From a checkpoint of a small mixture-of-experts model trained on Wikipedia.
Training: 412M tokens, 6293 steps.
Below are experts of layer 2 (counted from 0) of a mixture-of-experts language model. Rows are named router (the router's row for the expert), gate (a neuron's input weights, with its number), up (a neuron's input weights, with its number) and show model dimensions 64-95. Each number is 128 + 32 x the weight over its row's rms, rounded and kept within 0 to 255. Numbers have three digits each.
After each expert's rows: "comes after" lists some tokens at least twice as common just before its tokens as in all text. This comes from a sample of Wikipedia text that the model never trained on. Tokens count by the router's weight.

# expert 27
router:145166141104097143092094115182175121134159072099078147147097141155172141185106152140154105076132
gate0:190114115112091098074109081142140144126082094163131140125156133076122105070111087063140125150099
up0:193149108100087107132100122148177128152110085130047160114133141097203116152075179061086138081087
comes after: "\n", ".", ")", ").", " =", " Born"

# expert 14
router:137134174112072123133065107164125150163136059125125116157142169105157066138117147157161094095094
gate0:168107140093190096094076118101089133144160118144130151107112067080154120088090150160087105214130
up0:097173114102101158168121162181183106153143134152131093138134170127144127166177172105158150071137
comes after: "\n", ".", ")", "ed", " also", "ography"

# expert 9
router:150165148079103147121105106160124147160173080115125086143123141180130092187153118197189106107076
gate0:073196067098099122099140120194149154116131089113144118168159120127138142128125173173118131098163
up0:080191116128175129177147148154154127101181110075127079152117152113107138114205192156116103120149
comes after: "1", "2", " \"", "3", " (", " S"

# expert 55
router:156156160084114115119059114136139106099155059108099128207123160100148094186117146148129148094117
gate0:080117132091129075132078107166145121149143182139137123092160125127104111115113174155208146120100
up0:063091161151164137087116129141128138147178173151104137087129158129158154099186113107192108095128
comes after: "\n", ".", " |", ")", "==", "==="

# expert 41
router:123178159109124144115055109155156173111164070125086114141102162156131122146134105139179108080081
gate0:162108160076116131134156107115149107149059095160076176130157071091101167145120165178078171197117
up0:146086128131127122141096170164174131090120094176176065178150140165167144132124062191161160098122
comes after: "\n", " non", "   ", " co", "ti", " No"

# expert 59
router:121156151073108132185093078156115129181141104133151089149064121162173059162156117168128108129084
gate0:096095121111133099126085097209155111144164127156069124066090089136087191127116143153125078147072
up0:161121159118096147156176141117057128156131131114136144102120180122124118069167059121137190117188
comes after: " ", "1", "9", " (", "–", "0"

# expert 11
router:189148137128125132151094064174158132118127099127086104167132139175125079154171095174168099152114
gate0:151106131116095170163087087142127166113110087059139086168116128118176103108086179135076107113119
up0:131124107086200111121135126136112100127160152155167104085086094140112144141157116181133091118085
comes after: ",", ".", "s", ")", "%", "es"

# expert 38
router:139143176097124127171085103120095139133158103094111099152125143112116125132125102182154101106058
gate0:170158114150195100113125134143157173146117136078085157126155122146063115160069145131112113080115
up0:125094138096149048146126189147118101130132157129137186117120155127099114091170093090157119110173
comes after: " |", "|", ";", ",", ":", " in"

# expert 18
router:128177151084105142084150146106111131175172108061105152139120153165142125170142154168113148077128
gate0:123124097061124065088121185124136102174191118036098158133056148155128081137181147130091147129099
up0:104176144059138139109131173111123098118149150104129139101112085170148157180148124122095156088105
comes after: "\n", "|", " |", "-", " R", "S"

# expert 22
router:160135157099152128158134160143147198174143098109111104141080147133152109124163134129167115114102
gate0:146109154126168198080099204117130127109117118121146095130152105182146044105112112123153132141139
up0:150135148162192157139091159090118132121135126156170087098137107177145091107082127147120063113151
comes after: " ", " a", " $", " v", " (", "_{"

# expert 1
router:139173147103083105118085120152103127113142082112079121194120177179135083161127114163123125123050
gate0:176115152137112103080073156164063103173072157084116125121149173141135139132066128108179116036112
up0:186137109073100158098105165104113143164103101166159133096111080138103138151138134068098112075141
comes after: "\n", " |", ".", ")", "==", "==="

# expert 53
router:131192148107109099096110093156175182088132116119118134172119149149149111177099117173118110102124
gate0:125085139167061126187091120146198133148144148129136102145105189132156113100188118114136051140181
up0:102192108104190159131127131065052151106128149182139100129110115138098130075124114141136123123126
comes after: ",", ")", "s", "),", "\"", " it"

# expert 33
router:131142151112144130156080114137150150146152112119139126231137158160146120118173108148150127145121
gate0:117122096096111049117115071158218185151124149124127118100143112115067137140146171116114107123140
up0:155134116189153096170086112178190140167139186135166130125168150106114189170119120126136096127164
comes after: " ", " in", " p", "–", " (", " to"

# expert 60
router:122158151129134159145079125150168145077140090138086072151108162184172124182154107162129102120111
gate0:131124105149136159126126162177192110177068151152111132152106108173194160193161138143116159087141
up0:072108089115123161115140128164177074183109169133169125135137105171182163149191132143099145143128
comes after: "\n", " one", " part", " re", " out", " end"

# expert 31
router:197184148098087124133154121139054152089114117104134087148084144115167118159122099165183141133063
gate0:152084204054137064116173119139120143069113144155150064145110110072172126139140140118131143109059
up0:075157082159150137120126087163126121203131172095145158125141179146139100126140102157186109086104
comes after: "2", "0", "1", "9", "8", "5"

# expert 3
router:162139120068073143080132091135133175123123070122093101108120171091132099137108109133148109121053
gate0:137075131116074100171177112098082129141125149169157088057164155148113157110072106129129103159105
up0:102172172156160115188099145111149121149138089117206126227127109152174115163147136164123181078162
comes after: "2", "1", "3", "0", " Sh", " V"

# expert 34
router:117145148079142169143089116110082146108148094111115073147151149167116122145139137193138123060090
gate0:119118163160166172157144090128159116091101133078130181154160112119120106113116115114180143064123
up0:131122119107133178087126141137140192114090108145111107092207109131116132133154173179124121104156
comes after: " |", ";", "|", ":", " June", " October"

# expert 57
router:183126163089082122148091112123088116128199079121150101155062148119159055122148129153156068117044
gate0:103105132101171125176092108128127138122114110132185172175072094117124126120121104133105125124117
up0:118107142122124129096115116186125116099137187139077157148139178122104127175169116144098175103167
comes after: "1", "9", "8", "=", " Genus"

# expert 48
router:147141126094113143123058098141128168114155073121112098163104147139120094211139116159138134098075
gate0:194187123115109146154116156106140102103111085147151087103176110139103121190119092180143126074145
up0:121111153112143131146117115156137175136112140136134074149142129123085113135185104108128059087140
comes after: "2", "1", "0", "3", "9", "4"

# expert 40
router:135133144089119153159095104122096117177159088084128116132117161129114105170171130149125112112103
gate0:128217184115174157106131100134103051192137129090113106115128149104114114167145142067138078165137
up0:128121174142170093114151074158157120128113135122108074125177141134095111109110104080096099135075
comes after: " ", "-", " (", " \"", "S", " S"